Below are experts of layer 9 (counted from 0) of a mixture-of-experts language model. Rows are named router (the router's row for the expert), down (a neuron's output weights, with its number) and show model dimensions 160-319. Each number is 50 + 10 x the weight over its row's rms, rounded and kept within 0 to 99.
After each expert's rows: a language model's description of what the expert responds to. This comes from a sample of Wikipedia text that the model never trained on.

# expert 32
router:53 34 60 41 44 55 39 35 54 38 35 46 52 51 41 60 70 55 54 52 53 59 48 47 46 29 49 63 64 50 42 36 67 48 43 55 42 61 41 49 57 38 35 49 34 40 46 40 36 51 49 71 51 41 40 43 56 49 60 49 48 59 56 39 58 73 43 46 40 41 36 57 40 60 62 56 67 42 52 50 59 56 51 42 51 46 55 51 54 22 46 53 72 36 38 63 51 52 25 63 49 33 58 36 56 41 48 40 51 49 57 53 32 41 36 72 52 42 70 49 47 43 38 62 57 49 47 41 53 56 66 49 45 58 54 61 44 51 51 61 37 44 60 45 49 39 47 41 49 49 71 51 51 59 41 57 37 55 57 56
down0:46 53 59 58 52 47 23 59 45 48 30 49 39 35 44 42 47 51 45 40 46 42 66 48 48 41 49 36 64 43 54 54 46 65 47 38 38 47 40 33 62 41 61 42 45 53 43 58 50 46 49 56 42 45 45 58 53 43 87 56 29 61 34 53 53 44 54 54 31 53 26 50 33 53 55 46 63 62 36 51 45 56 36 41 45 67 63 26 37 57 56 71 37 64 38 46 66 62 69 43 47 59 35 55 50 54 36 59 50 69 48 56 35 50 53 55 46 51 56 43 61 60 40 30 33 47 54 40 51 55 57 33 43 46 52 67 56 55 33 52 67 55 47 46 53 31 65 59 38 42 41 50 53 48 48 61 49 54 49 54
down1:41 61 44 53 52 41 49 36 70 43 50 51 37 45 57 71 71 39 44 50 58 52 48 36 37 46 55 44 60 53 48 63 38 55 42 62 66 51 49 47 55 64 56 42 43 28 47 41 50 48 49 51 48 39 65 52 67 43 43 57 39 53 52 53 52 52 47 59 58 49 40 48 52 43 59 38 53 37 52 52 63 43 63 27 34 46 44 57 60 46 40 55 43 45 32 49 44 49 51 46 57 35 54 53 40 58 31 63 57 14 45 45 60 47 42 60 49 48 45 53 59 34 56 45 41 49 45 44 51 57 55 47 52 64 50 50 41 58 51 68 38 49 39 36 55 64 32 55 56 68 47 55 40 34 64 71 43 41 44 56
Description: Determiners before nouns. Articles and possessives such as the, a, his, their, plus adjectives like small or large, before nouns in narrative prose.

# expert 4
router:53 58 50 56 43 58 45 46 51 41 39 50 61 52 47 55 53 41 67 65 55 59 24 50 47 45 44 48 44 54 39 40 56 52 41 65 49 60 40 51 44 45 50 57 38 50 20 32 32 47 32 51 39 46 41 51 56 48 47 56 40 45 54 41 47 55 45 45 22 43 56 42 30 50 68 36 69 43 48 36 66 59 47 53 54 52 55 43 55 58 33 42 52 37 38 58 59 51 44 48 39 44 57 45 55 53 69 53 48 52 44 50 46 43 59 53 53 40 64 43 48 45 44 46 56 51 34 40 52 40 62 60 35 53 46 60 55 34 67 48 47 38 69 51 62 49 51 66 54 43 40 41 60 52 48 50 41 67 60 45
down0:38 44 49 58 62 58 29 55 41 53 42 57 76 67 54 38 65 49 54 24 53 40 41 39 54 48 47 58 41 48 53 57 55 43 41 48 40 45 37 49 51 45 46 63 50 34 56 67 51 42 41 52 28 39 54 56 59 52 49 57 65 53 51 59 58 49 45 53 52 83 56 55 44 52 43 43 56 50 46 46 58 54 49 56 53 52 23 55 55 49 38 74 48 49 51 75 51 51 51 66 48 50 53 41 57 46 60 29 54 68 55 40 48 39 45 41 58 49 43 65 44 35 35 67 46 33 50 49 28 45 55 44 62 44 58 63 54 41 62 54 64 29 46 67 70 44 59 51 39 42 41 50 37 54 59 44 43 45 49 45
down1:55 46 42 35 54 37 50 44 61 53 56 58 58 47 36 58 37 41 61 54 40 54 56 61 44 55 49 58 60 48 52 36 48 67 46 62 43 37 30 39 55 31 54 46 65 39 40 65 40 51 60 32 62 46 51 30 28 62 66 60 54 57 55 55 29 66 48 44 56 49 56 31 51 64 63 48 36 45 57 54 67 59 46 38 55 54 70 49 59 46 45 47 51 53 41 62 41 48 46 41 41 46 53 47 49 41 63 65 56 66 46 55 49 41 45 40 56 41 56 47 48 61 51 55 60 38 44 30 49 60 41 56 37 57 47 32 57 53 52 45 43 39 50 43 33 57 50 42 59 55 32 47 55 50 39 47 40 62 59 60
Description: Personal name starts. First piece of a personal name, usually a capital letter or short syllable after a first name or comma, such as D, Al, Sir.

# expert 1
router:49 55 55 44 56 57 41 40 41 31 66 44 66 50 59 47 47 51 54 50 51 49 54 61 39 55 65 53 53 48 59 40 59 37 36 27 65 56 52 60 66 50 35 41 42 39 35 45 30 44 50 51 57 58 34 41 41 57 62 67 41 53 62 32 45 66 45 48 39 34 54 53 49 36 51 35 57 52 53 52 52 50 45 57 44 42 41 35 53 40 37 54 57 53 49 52 49 38 52 52 44 54 61 43 63 56 46 36 66 46 55 38 38 52 46 67 48 49 69 47 51 45 48 56 49 60 52 40 63 68 63 67 65 47 48 61 52 38 65 75 41 34 67 48 55 63 44 33 42 43 64 49 58 65 48 61 50 51 59 64
down0:42 54 48 51 42 56 47 49 35 52 64 66 60 54 57 43 48 42 44 66 48 59 58 36 70 60 50 51 57 60 50 52 41 38 42 48 48 60 51 59 45 50 49 59 62 44 42 35 46 59 44 53 68 47 44 33 41 56 50 58 57 55 60 39 57 20 20 64 46 60 63 52 49 52 58 58 43 57 65 50 44 54 49 47 47 64 52 53 40 49 47 39 53 76 54 45 28 61 67 52 31 48 42 49 47 53 55 32 55 56 51 48 52 52 50 37 43 62 45 32 44 45 79 42 63 54 44 41 52 44 47 47 45 52 58 32 34 66 61 62 31 64 46 45 45 55 26 32 57 44 57 42 55 30 24 58 56 70 42 51
down1:51 40 44 51 37 36 54 36 59 46 68 51 60 52 53 45 65 69 33 53 56 50 53 48 54 35 57 55 58 52 40 54 36 56 57 39 35 47 63 48 51 64 58 46 44 56 51 70 59 50 51 57 53 57 43 37 43 29 56 35 47 46 57 54 60 46 59 55 32 50 51 36 49 51 62 57 42 65 56 31 23 45 38 50 54 57 60 47 41 28 34 49 53 36 35 47 57 51 58 58 49 49 39 57 61 55 62 42 35 42 54 54 54 42 51 47 59 48 41 38 51 43 65 62 49 46 46 56 66 41 55 45 34 52 23 58 47 59 64 52 51 49 77 66 29 58 48 49 50 56 55 49 35 50 46 59 40 45 39 60
Description: Descriptive modifiers, participles. Adjectives, determiners and past participles in descriptive noun phrases, e.g. several, various, known, named, called, popularized, often before by or as.

# expert 62
router:42 47 49 64 54 64 50 60 49 47 59 63 48 54 65 41 50 64 57 59 36 62 32 56 49 36 38 54 61 43 39 54 44 67 57 37 62 60 48 61 57 48 56 55 41 36 42 45 50 49 54 64 32 49 48 53 69 59 57 48 48 48 52 50 55 45 29 54 44 45 50 59 44 43 43 42 75 58 69 43 52 52 25 56 48 45 55 43 61 49 50 52 54 57 44 66 60 39 39 49 38 51 57 53 31 54 57 54 58 36 54 35 50 51 62 54 54 50 52 60 39 46 52 61 59 46 40 39 52 55 67 61 48 39 46 61 48 44 50 54 47 53 57 38 59 44 36 43 45 43 45 57 53 44 52 48 65 50 71 42
down0:46 48 22 51 62 43 50 63 40 42 48 43 67 60 72 43 56 34 41 46 58 51 42 82 50 60 44 37 57 47 65 74 64 58 42 48 64 49 35 45 55 69 47 48 57 43 45 40 38 57 39 46 38 68 40 60 63 37 38 56 45 60 54 33 48 45 48 46 42 63 48 44 49 36 45 42 66 48 49 42 55 54 43 55 60 46 55 65 51 47 53 58 46 44 59 47 32 40 54 60 53 54 67 63 56 40 48 48 59 43 47 53 41 42 39 55 42 70 36 39 53 35 68 47 35 54 52 55 50 32 39 52 62 56 35 36 48 60 53 41 38 44 47 62 59 55 45 56 41 46 60 47 59 63 49 50 57 52 49 47
down1:54 37 46 54 40 57 38 52 53 53 47 44 65 34 47 51 36 47 40 13 48 56 37 63 63 51 40 35 55 43 37 44 62 41 38 23 42 59 54 59 52 64 51 45 44 51 57 50 42 51 59 57 54 45 51 47 53 53 51 50 48 55 49 52 53 44 57 58 52 35 34 39 39 48 53 52 42 39 46 57 55 46 65 52 58 45 52 52 71 49 40 45 32 52 46 44 29 45 48 49 50 53 31 45 34 32 49 29 45 54 76 54 66 60 47 52 56 44 61 46 56 56 44 65 49 49 44 51 45 33 56 39 53 51 38 42 54 52 51 48 49 55 53 65 52 48 43 58 38 35 51 49 58 41 48 38 48 46 41 70
Description: Location and route words. Prepositions and location words in geography and road descriptions, such as located, from, at, near, east, Coordinates.

# expert 25
router:67 54 47 50 45 58 42 42 45 46 40 46 53 44 45 70 42 49 54 51 51 52 45 48 59 46 46 54 42 37 45 45 57 49 51 60 51 54 48 52 57 56 57 46 44 25 33 56 57 38 48 53 29 53 38 43 55 55 52 54 38 55 61 39 50 48 41 45 31 48 50 50 49 36 59 63 59 58 42 49 46 51 44 38 53 57 48 36 49 50 48 38 44 37 37 49 41 52 48 44 34 48 64 27 44 54 61 47 57 48 54 50 48 31 55 69 55 32 45 56 55 27 56 28 57 54 41 54 61 43 64 55 44 56 57 58 53 38 55 56 48 50 65 62 63 42 49 44 46 36 47 43 60 56 45 51 63 55 61 54
down0:40 36 44 58 51 64 54 45 48 60 52 39 33 51 46 40 36 41 62 58 38 57 60 55 53 51 59 70 46 51 52 40 63 30 55 41 46 70 44 59 49 59 61 58 51 53 59 51 51 51 67 64 45 40 54 69 47 43 40 31 55 29 55 42 24 57 56 43 41 44 49 55 60 59 58 54 41 35 40 56 46 63 64 62 52 30 40 29 53 42 55 46 58 46 66 39 58 46 69 59 45 57 54 45 48 44 62 39 35 48 71 37 67 53 45 33 60 45 42 58 59 54 69 74 47 50 50 45 66 45 52 48 46 39 62 60 47 50 59 49 40 47 57 38 59 40 48 69 39 54 33 43 80 39 42 60 43 54 52 59
down1:43 44 44 63 47 61 54 41 50 56 54 37 56 59 39 58 62 31 70 62 68 53 52 61 69 53 55 45 66 58 68 63 37 34 43 60 38 45 55 39 48 31 53 58 50 42 53 43 52 47 30 58 56 40 53 46 33 41 44 45 64 60 50 22 49 51 63 44 29 69 51 47 65 43 68 63 42 61 43 61 52 50 48 63 49 39 64 22 46 55 59 54 38 67 41 52 52 50 57 58 62 52 61 47 39 51 55 55 44 47 48 42 55 49 52 47 62 50 37 52 42 53 59 49 56 57 48 78 37 58 58 52 56 44 51 44 42 39 52 45 61 56 45 37 55 64 60 52 47 60 55 33 37 54 33 48 43 49 54 48
Description: Personal name pieces. Surnames, given names and their word pieces in people's names, e.g. Smith, Thomas, Singh, -sson, Ryan, Trump-ickas.

# expert 56
router:47 45 58 57 44 62 29 33 61 36 59 57 64 43 48 51 64 45 53 59 53 53 38 62 73 54 54 33 43 44 49 43 35 54 61 27 48 60 40 39 79 57 60 59 48 36 40 53 42 62 52 46 45 40 35 44 44 51 60 56 54 51 59 50 54 66 39 37 38 42 50 46 53 62 70 50 48 44 54 55 57 45 28 59 54 39 45 31 45 37 40 48 65 34 47 72 48 49 40 62 39 55 58 43 54 60 47 46 52 43 50 42 58 30 37 52 73 36 54 50 65 36 43 51 59 61 47 41 54 43 71 45 48 60 50 61 34 46 53 51 47 43 52 31 46 45 40 54 41 40 52 51 49 32 53 52 43 67 57 53
down0:47 48 52 66 73 68 44 39 58 46 44 56 47 59 60 42 55 46 36 48 61 41 59 38 73 43 39 41 58 44 45 63 47 50 62 32 44 42 52 44 52 76 48 49 49 49 52 49 46 41 46 40 43 37 38 46 42 47 61 73 51 42 51 40 60 40 37 43 59 52 65 48 57 43 46 59 36 50 65 59 55 43 52 59 55 59 43 35 51 52 64 39 57 41 36 61 50 47 52 56 54 49 41 59 47 50 47 39 66 45 45 60 57 51 43 50 64 41 56 50 50 41 44 49 60 40 56 54 51 52 49 54 58 60 43 48 58 38 59 39 56 30 58 43 36 64 35 33 34 40 46 65 39 58 62 58 44 50 49 44
down1:59 35 62 42 56 41 50 52 41 58 48 45 42 50 48 47 47 53 40 64 39 53 51 70 44 42 53 27 56 55 47 57 39 46 55 57 54 64 53 52 45 47 50 53 44 48 48 53 50 76 44 40 52 66 50 65 38 33 40 52 63 64 50 50 56 45 38 31 47 62 62 60 43 50 40 41 42 55 63 57 76 45 56 58 40 67 45 47 58 38 48 57 55 46 45 52 46 47 48 49 48 35 55 57 59 42 55 60 43 61 61 58 46 42 39 49 55 61 52 61 50 58 67 47 40 59 51 33 67 52 42 61 45 38 61 41 51 42 60 46 43 70 29 59 53 50 60 36 55 52 56 35 41 40 31 48 53 48 43 56
Description: Technical spec fields. Colons and separators after spec labels in vehicle, ship, spacecraft and radio infoboxes (Transmission:, Frequency:), and military or engineering terms.

# expert 7
router:58 48 69 55 46 48 45 48 65 37 48 51 59 46 53 57 59 49 56 47 36 51 43 37 43 26 60 52 43 37 42 44 55 31 42 30 56 52 35 66 52 33 53 53 49 52 37 40 42 47 49 48 40 35 39 46 41 42 59 52 44 60 62 49 42 48 36 53 57 54 37 61 38 70 52 61 57 52 52 52 53 57 46 72 38 61 62 46 43 45 55 34 42 39 44 60 56 48 42 55 41 52 70 34 58 70 39 29 65 48 44 45 45 47 44 50 63 41 68 39 46 51 54 61 47 46 52 50 61 59 59 62 62 50 50 52 57 54 62 60 51 63 70 49 46 65 47 57 45 42 54 62 67 64 46 45 70 63 47 58
down0:50 43 47 43 34 56 61 57 61 58 34 43 47 54 51 66 46 57 51 66 57 38 57 57 36 45 69 43 45 46 42 52 52 66 50 39 66 51 29 42 67 64 59 49 56 66 56 50 37 42 52 52 50 41 53 51 65 37 49 55 53 68 41 50 42 74 56 46 48 80 65 55 48 54 46 55 39 63 54 61 64 41 52 38 57 51 61 44 49 59 59 41 41 58 50 34 52 62 45 69 44 37 40 43 59 59 64 38 39 52 40 60 66 51 45 41 41 43 68 48 52 43 76 28 59 42 30 58 43 50 52 60 65 45 58 50 47 61 46 55 77 55 52 37 52 61 49 46 74 55 69 78 41 36 41 45 38 52 29 43
down1:29 66 45 38 51 47 61 51 51 49 52 35 52 60 59 50 63 60 70 43 50 54 50 50 55 40 66 35 40 58 34 50 39 68 57 35 65 52 42 47 54 62 64 51 41 41 47 42 64 48 75 64 46 46 51 48 46 47 54 54 39 59 55 37 38 52 53 50 42 48 57 40 49 43 55 67 51 52 62 48 50 53 48 54 35 44 47 68 58 51 35 52 47 49 58 53 50 43 25 44 57 41 61 57 37 22 63 43 46 42 51 44 40 65 49 38 64 50 65 59 53 33 53 63 59 33 54 42 48 37 38 51 42 46 63 54 54 57 47 78 49 69 62 57 61 52 48 59 45 48 56 45 46 53 58 36 32 39 51 47
Description: Function words, conjunctions. Clause-linking function words and copulas mid-sentence, especially as, if, because, that, was, are, being, often after a comma.

# expert 34
router:67 62 65 57 48 57 42 33 55 33 57 46 68 46 53 62 62 53 51 64 53 51 36 50 51 30 53 43 43 37 45 42 56 46 59 49 67 45 49 66 67 39 40 53 49 37 54 33 60 41 47 56 34 24 47 54 63 35 73 42 35 58 63 47 50 67 47 51 35 41 52 52 45 45 56 63 52 58 51 65 49 62 43 60 39 51 56 42 44 39 29 42 53 44 58 64 36 61 21 44 45 61 59 51 47 54 43 40 49 52 49 57 30 37 42 57 66 45 62 49 52 37 52 56 67 42 38 51 40 60 54 60 40 64 62 59 45 40 42 61 49 69 69 40 46 43 52 42 51 57 58 44 50 41 29 41 59 56 67 58
down0:40 44 47 48 47 42 51 49 55 50 62 45 48 64 26 39 57 61 50 51 46 45 70 51 62 51 59 44 43 64 68 48 32 63 58 40 51 35 46 59 50 45 49 53 36 43 36 54 50 53 39 57 46 35 71 36 39 57 58 71 26 46 31 39 56 50 28 58 58 46 48 47 61 55 37 56 44 47 56 34 43 42 37 57 60 58 53 61 41 44 46 55 43 70 55 34 47 57 50 66 42 51 42 67 54 46 60 60 48 49 60 48 62 56 40 62 61 46 44 64 28 51 43 72 40 42 66 58 38 45 48 51 45 44 60 62 45 51 40 43 64 16 65 40 49 63 66 46 60 56 67 44 60 72 59 30 54 60 60 37
down1:52 47 42 52 58 51 58 58 59 45 40 57 56 55 41 45 55 59 42 53 48 51 42 51 30 68 42 35 46 37 39 40 33 57 35 45 43 50 55 45 29 51 52 30 59 65 54 52 38 69 41 31 45 63 39 61 31 40 38 31 52 59 44 51 51 41 38 45 47 50 67 37 57 42 49 57 53 51 41 47 50 45 63 40 50 41 67 42 41 37 53 51 57 38 65 58 44 46 44 58 47 56 44 52 52 41 53 52 53 49 46 51 41 18 56 64 46 39 45 42 60 44 67 57 54 39 39 38 35 49 30 39 49 71 49 50 39 50 58 58 50 43 56 54 46 64 41 44 63 42 31 57 63 48 61 45 57 41 47 53
Description: Prepositions before objects. Prepositions introducing a noun phrase, mostly of, in, for, by, on, after, under, as in spun by hand, notable for.

# expert 47
router:48 63 57 37 39 48 36 37 67 37 33 41 57 43 43 50 41 35 59 59 37 65 32 42 52 47 48 67 34 44 45 38 46 57 50 38 61 59 28 48 49 39 58 54 41 56 41 34 22 43 42 57 42 67 46 49 65 55 63 42 37 60 55 47 61 76 36 36 40 42 58 67 41 51 59 31 76 62 51 48 54 40 42 72 39 57 49 33 44 54 54 32 53 52 40 53 47 43 47 69 52 46 51 52 52 58 43 50 60 51 58 45 44 50 52 38 56 42 60 38 53 46 40 43 50 51 40 59 47 52 66 55 53 57 43 51 47 26 51 58 52 57 58 49 47 42 33 58 45 53 54 45 62 59 36 56 40 59 62 63
down0:49 55 62 61 46 55 36 53 41 66 57 61 36 45 20 36 55 43 52 47 50 56 46 51 38 52 38 62 58 57 52 72 52 46 51 59 54 45 63 66 64 53 51 46 53 40 50 55 37 57 41 56 49 51 52 49 57 66 57 47 57 60 40 59 36 60 61 55 34 59 63 41 54 53 47 59 42 57 53 72 49 35 59 39 53 51 50 64 56 55 50 38 49 46 45 59 60 43 35 38 40 58 59 33 61 39 52 41 42 54 64 42 48 48 36 28 36 64 45 38 60 60 44 40 60 52 56 60 56 31 44 60 62 58 44 42 46 53 63 34 47 49 45 58 45 52 61 64 66 59 55 41 60 66 52 31 64 70 61 56
down1:70 35 37 49 57 53 31 62 19 52 49 43 40 42 50 44 52 62 56 54 51 32 42 51 57 29 49 48 49 67 54 46 53 69 44 47 39 28 40 54 36 59 49 74 48 51 56 41 54 61 34 49 48 56 42 54 54 52 65 57 52 74 35 45 59 43 37 47 61 49 47 58 49 45 60 54 53 61 41 46 56 60 50 45 43 52 44 59 59 44 32 56 57 59 65 52 49 68 68 63 57 42 55 57 55 40 58 33 44 34 54 48 34 52 53 64 65 51 48 35 38 59 47 65 46 34 40 61 50 48 44 45 45 60 38 56 70 49 57 43 59 39 53 58 35 52 68 41 55 64 62 59 56 58 52 45 37 58 48 60
Description: Brackets and line starts. Opening parentheses after titles, line breaks before list items or headings, hyphens and prefixes like re, un, non.

# expert 33
router:57 44 50 54 54 41 47 48 50 40 21 43 75 53 43 61 43 56 46 63 43 69 19 52 38 44 61 62 37 47 49 56 64 74 58 52 47 66 47 54 49 32 49 57 45 46 40 31 31 42 40 47 58 60 48 51 67 42 59 42 41 30 56 45 45 59 40 60 41 36 37 60 42 51 59 51 58 40 52 60 53 62 43 56 40 55 51 53 49 44 33 25 58 48 55 58 49 46 14 46 37 55 61 57 57 64 59 42 52 58 40 50 45 64 42 51 47 44 61 40 69 44 58 67 56 51 40 49 61 56 50 59 47 64 63 50 41 36 48 63 60 37 54 42 54 53 37 67 49 53 51 59 61 48 63 63 46 64 52 62
down0:48 62 48 49 31 26 55 44 54 44 47 54 69 37 61 62 51 51 65 51 45 52 56 48 37 49 51 52 51 57 46 45 71 42 48 51 61 52 51 45 64 45 41 51 36 46 50 43 41 50 66 43 62 60 48 58 41 57 49 44 45 62 44 56 53 51 26 67 49 49 54 54 41 50 51 57 56 33 37 52 47 61 46 45 48 54 40 35 46 46 57 53 57 50 35 37 52 47 45 46 42 45 47 58 51 51 46 22 45 58 57 35 52 37 34 45 53 56 51 48 33 45 34 47 63 31 31 48 36 42 45 33 35 71 49 27 45 45 59 45 53 35 50 36 39 41 37 43 48 39 45 56 59 47 63 59 34 43 36 49
down1:68 45 60 51 45 38 48 36 48 48 51 50 35 38 41 37 75 52 51 59 47 57 44 36 36 62 63 51 48 54 49 52 60 41 52 48 61 52 23 30 49 52 62 51 49 39 38 49 36 44 33 55 51 43 45 53 44 46 47 43 36 46 44 47 43 53 38 48 38 40 56 46 43 46 38 58 51 58 65 47 45 41 52 53 50 48 38 49 61 37 42 55 50 26 47 52 43 57 49 53 62 49 43 46 58 48 36 49 31 48 43 51 63 50 50 42 40 49 40 31 65 56 63 54 58 56 74 63 60 75 44 59 43 59 48 50 53 67 55 30 59 65 51 46 67 45 43 47 57 37 42 68 50 37 46 38 53 52 53 49
Description: Affixes and apostrophes. Possessive apostrophes, hyphens, opening brackets and prefixes starting a word, such as 's, un, pre, sub.

# expert 41
router:47 55 55 57 38 63 34 50 51 39 55 49 57 56 47 54 56 62 56 65 42 46 21 71 46 47 47 39 54 41 43 41 55 53 52 53 43 50 45 62 51 40 29 54 56 44 27 33 31 47 52 35 59 52 36 60 53 40 67 45 45 56 54 43 60 38 41 46 32 37 28 65 43 48 37 42 78 47 72 52 72 43 37 52 36 36 50 55 47 50 50 42 45 38 43 73 55 51 33 51 33 40 70 31 68 51 33 63 61 54 34 43 41 44 49 70 71 48 55 38 48 54 38 45 54 40 50 39 54 36 56 62 56 49 55 39 46 42 58 56 61 55 64 46 52 48 36 47 53 42 47 34 66 62 47 62 62 54 59 37
down0:51 48 49 43 47 54 59 33 75 54 63 57 53 53 40 70 36 69 39 48 34 65 51 52 50 38 66 30 35 24 73 67 47 56 47 52 51 64 56 45 47 61 68 56 40 50 50 66 50 53 49 55 47 44 30 47 41 39 53 57 45 46 40 57 40 60 58 68 48 56 43 42 37 42 64 54 44 41 35 44 50 52 52 70 60 53 57 42 46 44 52 43 54 59 55 36 35 23 57 63 51 49 54 43 53 49 40 46 48 47 55 25 54 36 49 26 52 55 41 54 60 48 37 35 51 17 67 44 45 51 67 51 43 58 48 54 37 47 51 44 68 50 36 60 53 55 38 63 60 38 44 60 55 29 67 52 35 57 41 36
down1:54 41 51 40 41 55 63 54 57 68 60 52 67 55 52 60 58 57 43 49 62 57 50 38 35 60 72 48 67 48 45 52 38 45 42 49 51 42 60 56 65 54 38 75 61 45 48 58 48 44 39 52 41 42 32 49 51 50 52 60 24 36 36 55 39 57 62 55 48 46 48 53 36 36 45 67 50 37 62 51 41 45 55 51 45 40 53 41 38 59 61 63 47 70 57 53 53 49 64 50 57 48 52 54 51 52 51 46 37 47 38 42 49 47 42 50 38 46 41 53 40 56 56 70 55 56 40 49 48 44 44 52 53 60 45 50 69 53 55 59 43 51 51 45 58 60 46 52 44 66 51 50 38 52 52 49 31 51 58 52
Description: Name-initial particles. First tokens of proper names, especially Romance articles, saints and first names or initials, such as La, De, San, John, J.

# expert 48
router:73 42 64 40 56 56 40 57 62 45 34 51 48 46 50 71 58 58 61 61 46 55 39 46 42 34 59 53 63 47 47 43 53 57 37 38 55 55 53 57 64 52 31 42 57 43 37 44 35 46 51 62 59 42 49 53 34 48 57 51 46 46 55 43 44 56 52 35 55 41 38 54 47 33 56 35 44 53 42 42 71 68 37 52 42 46 47 34 59 27 45 46 54 43 47 71 44 45 27 49 48 46 47 37 62 59 50 52 63 61 57 45 39 56 46 65 46 58 62 45 57 46 45 62 50 50 41 54 45 58 74 51 50 57 62 58 37 42 55 76 51 37 56 44 44 55 29 47 48 44 63 41 57 61 37 73 43 50 54 50
down0:52 60 47 61 63 54 60 49 48 67 50 45 60 67 48 52 39 50 49 61 50 48 35 42 44 48 40 24 81 53 30 43 49 45 55 43 52 50 59 52 58 54 70 44 60 49 56 54 55 40 61 55 47 46 38 49 63 37 34 43 55 57 77 36 36 66 57 58 50 60 36 73 50 65 50 50 53 54 41 66 37 49 43 40 49 51 53 61 54 48 54 36 46 50 53 29 51 49 73 53 65 39 40 38 58 59 65 34 45 49 46 56 53 61 56 41 43 75 43 45 59 62 41 35 56 47 51 47 70 43 41 63 62 50 58 70 62 48 43 67 46 53 55 67 74 49 54 51 26 47 57 40 54 48 52 49 68 34 42 43
down1:40 61 38 36 50 57 48 53 40 58 42 40 42 45 53 47 56 57 67 58 48 43 45 56 44 52 59 48 47 57 57 42 69 39 30 29 50 57 75 49 50 62 56 31 49 37 56 54 43 36 29 60 70 48 56 45 56 66 50 45 49 43 54 41 56 30 53 41 44 51 40 46 55 52 64 64 46 46 51 37 42 37 59 52 58 55 30 58 58 29 37 37 43 36 58 35 58 46 38 52 52 52 55 39 52 60 37 57 45 54 45 63 49 41 43 67 40 35 46 40 48 44 51 35 45 46 40 47 51 65 48 40 26 38 53 39 26 56 48 54 45 38 41 42 60 41 42 60 55 35 56 46 76 55 46 65 54 30 59 60
Description: Determiners before nouns. Articles and possessive determiners opening noun phrases, such as the, The, a, his, their, this, often after prepositions or commas.

# expert 9
router:67 43 51 65 50 42 39 25 37 36 51 51 50 54 66 46 44 69 40 48 33 54 45 55 65 47 44 47 61 36 42 52 49 60 57 51 48 39 51 67 53 37 32 38 40 35 28 40 57 43 59 60 49 48 31 53 40 59 57 50 45 59 55 39 60 49 31 57 29 51 42 49 43 44 52 67 80 61 62 48 71 45 45 59 43 54 50 59 40 28 55 52 47 46 56 59 52 44 52 41 50 36 57 40 44 60 32 35 56 40 56 56 45 32 45 64 59 53 51 45 46 29 46 35 63 65 47 48 56 55 60 48 52 53 45 48 53 48 52 54 42 38 62 44 44 50 48 40 47 50 59 44 65 62 65 51 66 42 47 57
down0:33 68 57 38 51 57 41 55 58 58 62 55 52 48 64 67 48 38 54 74 62 39 54 64 67 29 63 53 58 57 43 63 51 53 42 36 63 41 65 46 53 41 49 48 46 51 62 65 57 32 55 41 53 42 45 57 34 50 49 67 37 30 71 44 54 47 50 69 50 44 44 44 40 39 54 41 46 48 39 42 48 54 57 48 54 45 59 47 59 54 60 38 57 45 50 53 41 50 71 50 46 46 42 40 48 62 44 44 40 44 67 54 45 63 42 58 63 44 51 43 48 50 53 26 36 42 33 43 30 59 33 56 45 62 53 38 62 40 53 42 64 46 50 65 63 59 41 45 55 45 41 65 53 30 61 45 60 66 51 64
down1:40 46 47 59 57 51 59 44 44 59 49 44 54 33 60 44 69 54 57 35 56 81 35 40 51 68 50 61 62 54 39 37 40 60 49 42 39 32 56 65 41 28 53 54 45 54 51 63 56 56 73 35 66 50 50 23 40 44 37 49 50 50 58 56 61 51 45 55 45 64 69 63 54 68 33 58 43 49 63 62 63 53 43 59 60 22 52 53 47 60 58 40 52 53 54 49 57 53 52 40 49 48 45 52 58 61 48 45 56 52 51 45 32 52 48 43 54 37 57 45 39 38 47 58 52 51 50 49 47 50 55 67 58 46 49 43 49 51 50 35 52 37 51 65 28 42 46 45 64 50 55 57 39 40 48 56 51 66 39 55
Description: Foreign name endings. Word pieces ending non-English names, mostly Japanese, Indian and Slavic, plus common first names, such as yuki, shi, nia, David.

# expert 54
router:72 60 58 57 48 63 33 50 57 28 41 46 61 70 59 48 68 51 53 57 43 59 35 66 62 52 58 45 58 45 38 57 57 53 53 55 59 49 51 60 59 39 31 43 44 37 41 47 47 45 48 33 48 44 40 39 46 42 56 45 51 61 71 38 60 38 33 38 36 44 36 52 45 54 47 47 67 58 57 57 61 44 39 55 41 52 52 47 40 47 46 50 45 46 46 71 48 43 43 41 41 34 56 38 63 49 53 48 63 55 47 45 43 37 38 60 62 41 56 38 52 36 48 39 42 62 47 44 58 47 55 53 50 46 59 50 45 56 56 46 43 55 67 49 55 54 51 52 51 48 65 24 59 61 54 50 56 44 54 41
down0:52 25 68 43 43 56 40 47 39 47 52 47 44 52 42 60 37 44 44 37 52 53 39 47 38 44 62 45 63 51 51 43 48 39 43 48 55 57 56 64 53 48 65 59 62 48 55 59 45 64 50 47 52 26 43 46 34 56 36 46 44 42 54 58 49 48 50 42 36 62 63 45 54 50 54 69 65 47 45 40 49 60 42 33 64 57 20 35 42 41 35 46 59 64 44 33 56 46 53 56 56 49 50 60 57 51 42 60 42 40 42 36 64 39 44 29 44 47 53 56 43 44 54 30 54 54 52 43 43 47 42 50 66 68 49 40 44 49 56 46 68 52 61 58 42 40 52 37 30 36 44 69 50 52 62 39 64 62 47 26
down1:60 48 54 64 58 44 48 53 53 48 56 43 42 79 43 71 45 50 56 51 56 46 53 43 47 59 54 38 24 63 56 43 58 54 64 34 53 54 55 46 56 47 58 56 63 52 54 51 45 59 60 44 57 47 56 56 45 35 58 35 38 58 57 54 27 55 80 61 56 42 39 29 45 49 48 44 65 49 55 65 53 54 66 26 42 43 52 50 44 48 43 53 49 37 24 54 52 59 51 43 55 52 43 45 61 59 68 55 53 45 36 46 51 61 67 69 48 49 47 63 55 48 49 47 53 56 45 71 50 34 35 65 40 40 45 76 55 36 47 57 70 54 46 42 37 46 58 40 68 55 44 64 67 37 41 35 41 55 49 46
Description: Personal first names. Given names and their endings in lists of people, such as John, William, Robert, Daniele, Christopher, often after by, colon or pipe.